config = dict(
    n_layer=10,
    d_model=320,
    n_experts=96,
    experts_per_token=2,
    d_expert=80,
    d_shared_expert=128,
    activation='swiglu',
    moe_layers=[2, 3, 4, 5, 6, 7, 8, 9],
    router_score='sigmoid',
    normalize_top_k=True,
    routed_scale=1.5,
    balance_loss=0.000381,
    balance_bias=True,
    init_std_router=0.00912,
    lr_router=0.000549,
    vocab_size=17790,
    norm='rmsnorm',
    norm_eps=1e-05,
    tie_embeddings=False,
    optimizer='muon',
    lr=0.00589,
    beta1=0.93,
    grad_clip=0.5,
    batch_tokens=[32768, 65536, 131072],
    seq_len=1024,
    train_tokens=670000000,
    steps=9862,
    dataset='wikipedia_en',
)
Below are experts of layer 6 (counted from 0) of a mixture-of-experts language model. Rows are named router (the router's row for the expert) and show model dimensions 0-63. Each number is 500 + 25 x the weight over its row's rms, rounded and kept within 0 to 999. Numbers have three digits each.
After each expert's rows: a language model's description of what the expert responds to; "mostly gets" lists some tokens that are sent to it at least half of the time. This comes from a sample of Wikipedia text that the model never trained on.

# expert 26
router:506502501524511511478525507545511434530498537518480522517517482465501491506517513533526515525502494492486498509578525493512478490475505543540495525526494552515479523525528496495518461450587486
Table header pipes
mostly gets: " listing", " statistics", " List", "*\n", " Arthropoda", " ="

# expert 41
router:490509488493495458489515521515528490506498487481472498523475490494465530504452567519484511519505530511475502520527563477472511481483491482538514507540444525546513533570481494518497478487537484
Abstract domain nouns
mostly gets: " cultural", " food", " alcohol", " visual", " energy", " medicine"

# expert 34
router:527495547493515453474527509508519442526496508497456501562475517488499505492468533478512528521481515495482519514530511441473512486506498521539513510504474502496492512516474504521518506507571507
Person surnames
mostly gets: " Mc", " Johnson", " Miller", " McC", " Williams", " Clark"

# expert 45
router:508509528469458463494497512518471512500488507458487503508528515470442504480511586549518550528494519493508482473501502460474457521475506503524491508508498546493477500562507503491500473503542477
Abstract nouns after possessives
mostly gets: " efforts", " time", " way", " success", " relationship", " addition"

# expert 31
router:478486508531499517480508536510488473508499510491472490507474532489470511503512511545530475489495499499522512516540511482463468452497473510490510551504476515516511531521471493491519500480556474
Sports and event terms
mostly gets: " Prix", " medalist", "-finals", "-final", "oel", " Festival"

# expert 33
router:487461476492509482505541501497471488533508509512495489516531504485481521486476526525503496554499487465487500527494519481468489506482470568568487535537472513499522494505461487487520531482546504
Word-start stems
mostly gets: " st", " number", " f", " rest", " dec", " fl"

# expert 38
router:529487507484497501477491541516535473507493549460494473502525526499464511523489507482514537488529505491498511508496503519509538499514494515544497517512474549505495489493502538523493479503544506
Given names
mostly gets: " Mike", " Robert", " Henry", " William", " Michael", " Richard"

# expert 49
router:506496546488491496516501526506503463486465509499456490519499490441470532510503562483489497531513525516483513537515528493493475463466484537524530510507508547501504515547478522515509475484516507
Pronouns and possessives
mostly gets: " their", " his", " its", " he", " they", " she"

# expert 35
router:478491507487489459514494551516510489471459501485485462521524488490483501502452554520543494536517519491516507511509537473477513479447462504514550525513478563534513497515481483512480460492530442
Places, directions, concrete nouns
mostly gets: " north", " south", " west", " east", " river", " town"

# expert 23
router:549453526487483489499514503514474505570497493463480495516500496494474517501438549521496492525495530492468498536532497511484491493523474517514539526516515534493515468513485499519479493531552464
Titles and kinship nouns
mostly gets: " president", " President", " Minister", " Lord", " governor", " Lieutenant"

# expert 11
router:514491532511514487497501547476503491514451519482472471515500508499490507460473531532537508517519489496488538529499550440468511499515481527505521517526514521495504476529505560505484506492557501
Numbers and quantity words
mostly gets: " two", " three", " many", " several", " four", " five"

# expert 52
router:503468493470499506469494512527506517502508521516463482516526510487493528511504510492524483532510507482480503560518550478475503457521460493493513510534498524505510482521492488472507474493531515
Place name suffixes
mostly gets: "ington", "ley", "ford", "field", "ville", "bury"

# expert 25
router:506487493486501503469497500497497472497494509486487500534514503485463499484512538492519550551492539515501524523501493459477513472511509521516524521517480529533538512515460520514504470490535491
National institution adjectives
mostly gets: " Royal", " Federal", " Syrian", " Legislative", " Indian", " National"

# expert 7
router:476511495512498507496503490519499503526445507477497521513471483505483514505454528525512507520548523509500502535538510464470495475473519518525507494556443522470529544531479524483491438495549527
Word-start fragments
mostly gets: "ch", " un", " ch", " dis", " int", "Ch"

# expert 39
router:464488521498486484481514532534493472480490536486468470537527476495486540495496518506512516518510531498445487498526569497465525448488466518536520486530479551514512546487492488511490469490534469
Organization name words
mostly gets: " FC", " ENG", " UFC", " Records", " Google", " Nintendo"

# expert 47
router:509501495497494499453487530509519506556459472509497500493522527473472503478504572544533512499544545546497545503512495491468486489503490510524536544520494519507532478521486518521511444479528438
Determiners and evaluative adjectives
mostly gets: " this", " new", " This", "This", " original", " same"

# expert 48
router:510493519495471459447520537520520457521518511484460499517472503450496518522455527494506535505471526519479487513535515461503517491502471519554514511511472494519485515508495491509509496477554525
Country and state names
mostly gets: " California", " Mexico", " Spain", "″W", " Germany", " Scotland"

# expert 61
router:498504497480461505493498513516504445505499538486493531534491503510512507500526532515518510512507499492501496534496510512474494485507490507512536545497493522494528501537474493521510470506549518
Name-start capital pieces
mostly gets: " Middle", "Port", " Cath", " Bast", " Fort", " Bos"

# expert 62
router:507477505516500485471490535499488469519504540477458505538523521462462553509485547496518497500551481489520530515513546497462508475516512587533524534509481530505532497523488512502496510484516524
Sentence-opening determiners
mostly gets: "The", " The", " These", " This", " His", " Its"

# expert 0
router:511470485497526499518505497524514475495508507492487478500470528477441552516470486548531527485509503491521507492522488473501495453511486557546509498523504505527482522510478521510488460468547475
List item markers
mostly gets: " Clade", "See", " Phylum", " Suborder", "-", "})\n"